From a checkpoint of a small mixture-of-experts model trained on Wikipedia.
Experts: 64 experts in each of 7 layers, 192 SiLU neurons an expert, a softmax router, a shared expert of 192 neurons.
Training: a variant of Muon for the experts, 588M tokens, 4483 steps.
Below are experts of layer 4 (counted from 0) of a mixture-of-experts language model. Rows are named router (the router's row for the expert) and show model dimensions 128-255. Each number is 128 + 32 x the weight over its row's rms, rounded and kept within 0 to 255. Numbers have three digits each.
After each expert's rows: a language model's description of what the expert responds to; "comes after" lists some tokens at least twice as common just before its tokens as in all text. This comes from a sample of Wikipedia text that the model never trained on. Tokens count by the router's weight.

# expert 8
router:182147148080171035177130121162132155139134189145142130113143144140199090093156137157117149147125141197089126164124103141183091119121148113091098169117134106170089084134105104112085123120139164094191123086120112127104088145102137125142174160099075121108186173120140142080193096131141114157070157071146144143139133128115153210177180174102135132112170164121160133070162141183130084099109
Description: Short mid-word fragments, table pipes. Two-letter word pieces like is, as, ep, ip inside rare names and foreign words (Quispe, Blasio), plus column pipes in sports statistics tables.
comes after: "0 ", "S", "C", "E", "1 ", "Qu"

# expert 34
router:128106129170195136145121105177108140100119097103148148111169091134132113099111076193178162150140113112147155127078075090162112141068123211112115131104116069087083123114075139130103104175166146171100121180135124136179134164066173108097175080192155158146078124152132170104145125138093124139107152147090177196160196105130097065133151171129064139151145130160118121134123138100148169165120
Description: Line breaks, raw bytes. Line breaks and raw byte pieces of non-Latin scripts, plus the first word of infobox fields or section heads, such as Highest point.
comes after: "\n\n", "- ", "\n", "==", "== ", "classification"

# expert 29
router:164114112152141067113088166152122111084120131153164099141162090154135127153197147122173105209076152145127138144129121149082099129110095033141139103137099118150072124136104139137128169147148047120160128143147159108114140137082138160126152130116066118141171059100138149182152151140120096138102229116080098135067168129119131077183121141169097071110141114189103178085103111105142167093178
Description: Headings and row ends. Wiki heading markers like == and ===, closing table pipes before a line break, and closing parentheses or semicolons ending list lines.
comes after: "\n", "\n\n", " ", ") ", "also", "% "

# expert 14
router:090114114128105116144092163149096084092138121077134165143179089130129135120101114093168083109203166164054079165130142126127153114115173128139144096119127141092121163130114188144145130149100144108094151102161131158140111122146145156182121154157107187129138148118086127125160180129174116137076071077064134092093109155104124172104126187089084068145148135084124065173151171126148165164134
Description: Score and range dashes. En dashes between numbers in match scores, date ranges and year spans (6–3, 1988–1994), plus sports words like season, round, final.
comes after: "–", "6", "1", "0", "3", "2"

# expert 60
router:112086063130067125118091128060099150086104155076112100064165106138148108161116147101057121117162097110090122116103149101123119169149109089115143142119160147125138131090099091131118085175135121094165123177133084126094116121131186115119117079105183131137119133127171120135094133179082097080136211140174101156134170117099137145136124120126108121169092165144119153114172190094096151124125
Description: Verb-initial word pieces. Opening letters or prefixes of verbs and nouns after auxiliaries or articles, such as bl in blown, ref in refuses, dis, exp.
comes after: "to ", "and ", "was ", "a ", "is ", "were "

# expert 48
router:140112174143140142170123139160148181155138143127190173123132116081169129131172185148153111106116124130140134138087144169141129172102145070179102122104158090127150082163131114128111146121148057105150122116124118108139121114169189121109110101154077132089116199117098143116157058137143122115149123230192166156108101113113127129123116128092130151178139103152109138159157115195132159095178
Description: Number digit chunks. Digit pieces inside numbers: decimals, percentages, coordinates, ISBNs, dates and scores, such as 77.6%, 101.3 MW, 33′02″.
comes after: ",", ".", "| ", "(", ": ", "°"

# expert 18
router:173077152079184197117121068177122146119152122121135166110155072138085143174172114135184110134159144122137133162189127135105127066092109162109137116138140150112050122141120127073151176098061134171132114127209171136110155145104150108135196102136061116099151118067114107146208058083139145109153143113133164111158147150126105072132145097155174116149113199078117113148090103107114116151163
Description: Sentence-final punctuation. Periods ending paragraphs before section breaks, plus decimal points and thousands commas inside numbers in election and census tables.
comes after: "1", "2", "3", "0", "4", ","

# expert 33
router:110079135081166107132091127100184166171149163149089168165104148138110079114072138159101062138104059094155162175158147131128155144073130149115139129181195123098032128154147151165115124156096125185158121101124161199180131141099106107086097105075135127118125128165155113114075135121096165133155173114107157088113146091115090094080086145107162164125144102148122086125090127110147057145136
Description: Sentence-ending punctuation. Full stops, question marks and closing punctuation at sentence ends, plus paragraph breaks before headings, e.g. "honour. Probably", "affair. Rajbeer".
comes after: ".", "No", "==", ").", ".\"", "s"

# expert 32
router:146136124134090172136104165126118148157137113195128090187165116105151146159096112161102179061104159073118097166149103158158149120115094139113110072128186123115160139180109108139203168093073140133163129107171146142129090142149146153160115168114132120149139114144131097170107098167094096166136104120134118176121154137173180169121120183144109163165098119120138119094075147087130105136080
Description: Title and name openings. First capital letter or piece of a word right after a quote mark, dash or pipe, especially song, album and tour titles (E-cholalia, Gang).
comes after: "\"", "- ", ", ", "| ", "The ", ": "

# expert 39
router:141071125151107129147128116117092147148104170158191145147122083158145111106144145101122092167021105144147173158179110120130157175181078145136107115133171072145175129106094109145121125091177229080089116099143114120210152091194167069107145208187140097136085104084137115180156124151169139126083124147116104117102103132101148091093164201074130137090118166151173222125090145071137185175168
Description: Numbers and word starts in tables. Year prefixes 200/201, zeros and word starts like St, Gr, om, under in tables and lists, e.g. Bi-om-edical, Eur-ov-ision, Under Secretary.
comes after: "| ", "–", "- ", ": ", "(", "m"

# expert 47
router:107098144118139116161125094142135095131155131142133139169087144125110148129185137181143130128135116072143078082088133105133141111096156099114099168168127068065137132127154106097110159116126158129114142188066103057137167135173098071102186134157161093133156069137194155143117188159123173124134150165175160112051114171176134114162112124099116139149135133167125126060187191127123142168099
Description: Infobox field names. Field labels in infobox-style lists after a dash, such as Born, Members, Source, Genus, Coordinates, plus the minute mark ′ and "Preceded by".
comes after: "- ", "• ", "\" ", "Born", "Preceded ", "("

# expert 11
router:129144191140164082127105134162162109109104127093161128111116130152140126126155115133124149179137140167110192123119118142178142156070097153153123123089135083107115155132133170142131128159093093138132108096154179110151191097177137141124116098168111109119109170118155149165105169142094117101106105219121145137173147112099164118133137110156102112139123177145165110093078107118126087128120
Description: Line breaks in lists. Line breaks ending a table row, list item or section, especially in tables, cast lists and species lists, before |, - or ==.
comes after: "|", ")", "=", ";", ":", "information"

# expert 56
router:075130130196178165117070117184166098207173124148099112116100129119151183149131198150180067167140118159101133166125176153085113152077134099178157122129123118128134160121128133135128106155134114116152135124088151113157145136203182037119109174137156135142103127086159114156142093090127131109113077122113149113119158132158114062178151098163107129169122156130098182109130135097134179119135
Description: Topic prepositions and field labels. about, along, regarding after work descriptions like film about, plus month names and infobox labels such as Running time, Length, Country.
comes after: "- ", "| ", ": ", "(", "– ", "to "

# expert 3
router:131154145162105180126105152080050141191135191156192092057114123156140089110129206133059062145189174104120103086091129109054149162094162130165135131197162170170166181101143159166115140139142122161169142163077127165115132078136128158132172177068181109177153125089105089129140098130110113147144088074084114141132105142149164099125128195103150148110139130116164113108103148149138065109153
Description: Word-initial prefixes and name starts. First pieces of words and names after articles or "and", such as co-opted, vice-president, heter-osexuals, All-ora, plus "as" before job titles.
comes after: "the ", "a ", "and ", "of ", ": ", "an "

# expert 63
router:057159128152155080127147068075152127132112091165111090147108143142154149065126139148130117129105171129153168135178179148140182139062125137139150173107140180116071064132154154143132137144141178178091112106190131170053130140078105112123152087122080099098143135104158149055134152119138156163143091137096171133148106144133126139122199088189088058155136119088085062070108116131160100131103
Description: Digits in numbers. Final digits of numbers, decimals and round figures, e.g. 1.9 km, 7:00 pm, 500, in statistics tables, dates and measurements.
comes after: ".", "| ", "201", "200", "–", ","

# expert 58
router:114112157140141094086096145148066117092082152099108117102137145061103087065123215121186123125141105119088139136128098101172137182139168120182166151093131164083099100129164086144156079130119136089154135149133099121186131117094080133159163132177125119173110084133082107112090063139144141117146110097119129080084096130168142154090134165220148138140169128132159067184149131136128099105154
Description: Determiners and possessives. Articles, possessives and words right before a noun, such as a, his, their, its, the possessive s, plus first, largest, same.
comes after: "'", "is ", "a ", "as ", "the ", "with "

# expert 55
router:119130112122070186143058109124074114061116165161102139073116126114120129133115205126137187093173134115141102068157147115140090144063124174151152166217104124145179127112175118157122122128174102116213137136142140144109172163111196199155104209140108118136076111160104119100065169168142163134106135120072186179106156153120104160168144086080168128121119164129175128155113153128169110048182
Description: Word-initial pieces. Opening fragments of longer words or names split by the tokenizer, such as Rail, Sou, Spar, par, carri, Tour.
comes after: "the ", "a ", "The ", "s ", "-", "an "

# expert 50
router:129184166098157119144074096155165102113100163167163173092144138134137107128067154156137115147127144151153118147101128155096084128105093161112130117132189160074143147065074119125131069143176150110101127140109159179103170136083076099189143192102200103148112168189116133119074138112174131117110185121170094156178160109056130087047104089153112086115148081106116118091106129190148125108111
Description: Country, state, city names. Country, state and city names, often completing New York or United States, in venue tables and text, such as USA, Japan, Michigan.
comes after: "New ", "United ", ", ", "in ", "South ", "of "

# expert 17
router:127140068088161177164124146082190175134104121121143132158159164161131147144175100148181121123103106137081169147148186151118116096123139137108106193181122053135153144145212117143165134165107164148070176096104163143134122123063051081113143049092134169126122107154142137112182147126119132136139152146117152161095092121122119172119120149194142153119165135132105096146183074073130100133158
Description: Row-start separators. Pipe, dash, colon or equals separators at the start or second cell of table rows and list lines, such as "| 2005 | " or "- Feu".
comes after: "\n", "\n\n", "\n  ", ") ", "4 ", "5 "

# expert 43
router:220162134129150042130154124140127063096148115116208126103087126140110186130153080135144094106071166121128137078173152137108092065144133116101074105114201166104099128130134144074135153167144100168140124194131113115119146128130168182134187096082089199126107079149129120143097067106061141115137183139142113163090117147090124060181135139115133115129108148150110141123125111150145128110095
Description: Table pipes and object pronouns. Table cell separators and list dashes, plus object pronouns and report verbs like him, them, said, according, considered.
comes after: " ", "\n", "— ", "0 ", "was ", "is "

# expert 57
router:120158055086125127141111169101121156196107068146161093025077122134099148155149167123160143153077122132119182096136084145180112152147090136103136131130146105166086181121102140125114154103080139103088122102069133073086158121154129044107114123112120104083145117152140106085119105145132135071103089133131159184141117134127124169143144105148116132110142132124147131121085149075139165119119
Description: Auxiliaries and inner word pieces. Verbs like did, does, done and prepositions over, against, plus inner pieces like ers, ub, ing, e.g. berserk, jersey, Chubut.
comes after: "| ", "Ch", "b", "l", "L", "j"

# expert 35
router:101157108183104103115134092082114121082096136109130146127115150110147170124066189103185119134131127162189100141114110122092142158173147123130159150095132120106084108131169110124133118155151142065075130152123141104144135103171114123140101164122160148154083142086096084131163098105139099138104130165124143087180118146175163171093098119173162127076126105112230089100102156171149163107155
Description: Nationality and field adjectives. Nationality and field adjectives before a profession or party noun in biographies, such as Italian historian, English television producer, Communist Party.
comes after: "the ", "-", "a ", "and ", "an ", "his "

# expert 0
router:143140097138050184164115170150165117117160181147174123131133128188138143103094156135172166123154100098130138156135164143146140128143164185101129134058084184155167165135121141163133136091126117170184102142100114159115138109085104099064141119099101146155166104147134117078098104139156101107092104120128152130079095128105054103160137174145104130105127132093127142102158155147132103110117
Description: Date/place prepositions, table cells. Table pipes and semicolons in stats tables, plus on/upon/onto before dates or places, as in "on 29 June", "on the line".
comes after: "| ", "1 ", "2 ", "3 ", "; ", "5 "

# expert 49
router:073160120175168157161102118145090109118154148140128173164150116148119153159125171120088101125096128150098133173157151072184133145139141146139107112111158122178061158129141120092129153139138107128154106124094135082101115112100138092117181193176164073111187173104153166113133115083153087170148131117126165150189136126150137127099115175074166090126135170134086122157212121119133085118131
Description: Line breaks after headings. Line breaks and blank lines after section headings and table rows, especially in election tables, plus bullets and indentation.
comes after: "==", "===", "\n", ".", "====", ")"

# expert 4
router:089141153216150089081153133136150094030071113143116079176105106124141115119188163115157101064207111172160193166078175116125162133152153174113155170070150098137085136115142073187151150161166136131115128124093151090189081126073069134100149161061124161068115117114166144087160133117156122119164134185143089148135164141135144129103135111140160082098146109120091147087133170153156097117131
Description: Adjectives and list commas. Adjectives before a noun, such as white, southern, modern, New before York, plus commas after personal names in lists of office-holders.
comes after: "the ", "-", "of ", "a ", "in ", "The "

# expert 31
router:163120110131117064099104083133147137103159094160122130154133146096068124118173116131157147039144184177134113143112139114075141069179145072115094138144087184139100161112131124066140117147120092094099134152168163135160143102119167192105156228150137197127078144100128114086154118150121076074122154112149100148131118151115124129137157114134162069137134091160142168075137152143146174132111
Description: Past-tense main verbs. Past verbs and participles after a subject or "was" in biographies and sports text, such as played, served, released, located.
comes after: "was ", "to ", "he ", "were ", "He ", "and "

# expert 36
router:151126117141129109122103138122156143187119143165119112137139154105058149125110093176104091097121101145094124095083161092132113151074154085076096163139094122175181112159106101148165139183067094142162115105181085148153084128135127137149084101108174172162069109117118098127153125078092145105115063118188102115133116135137135091155140139102129149169182067053125112104191147167166090144125
Description: Work and group nouns. Nouns naming a creative work or group after an article, such as film, song, band, single, series, member, often in definitions.
comes after: "a ", "the ", "The ", "an ", "s ", "first "

# expert 30
router:061091110140174096105117124113172168178165128111168101162142076083151142098132135081114086148093129092108131151169111108110097172126158116122098148139173085112202197143144153117129174161142191170149122124127103070116148105079182097124121105091061096091139099168082110139101149104110135089086123106093195122134160104085097119118132143159152173129158164121127137098115118088143159139117
Description: Table header separators. Pipes between header columns of tables (Name, Votes, Team, Year), plus "There", "List", "Succeeded" and "Preceded" at line starts.
comes after: " ", "\n\n", "\n", "Votes ", "Title ", "Year "

# expert 9
router:163093122173109156072157102128156140131137095102173128113116154151172117064138124150131117132073064144069109150111127059154153153140090168123139164098100102152085168146155099146183147079097114086099078103139117110117116098068156109104159181094147114097139135111089078146105109100128154214088092180100141165129126199175140178132120194182143125124156130161150118062207114080153117122127
Description: Mid-word consonant clusters. Inner word pieces like ag, ig, oph, ach inside Latin taxonomic names and foreign surnames, e.g. Rh-ag-iini, n-ig-ripilosa, Gra-ch-ev.
comes after: "G", "- ", ": ", "= ", "Y", "\n\n"

# expert 61
router:130106156166084088160075117150088103123160133088111157136160126109114107121082154118120151184164109140083126096110146132137085138076114143150105140117148134102200082128108151097152167080094158089107160137158170125132149126143132045113130100164157159178139115112097163125169089147121124114188095154133094123127150130129188150128121190189108075140139134163125079118176083145131115120116
Description: Single digits in numbers. Individual digits completing years, dates, scores, and records, such as the final 0 in 1980 and 2–0.
comes after: "201", "200", "202", "| ", "199", "198"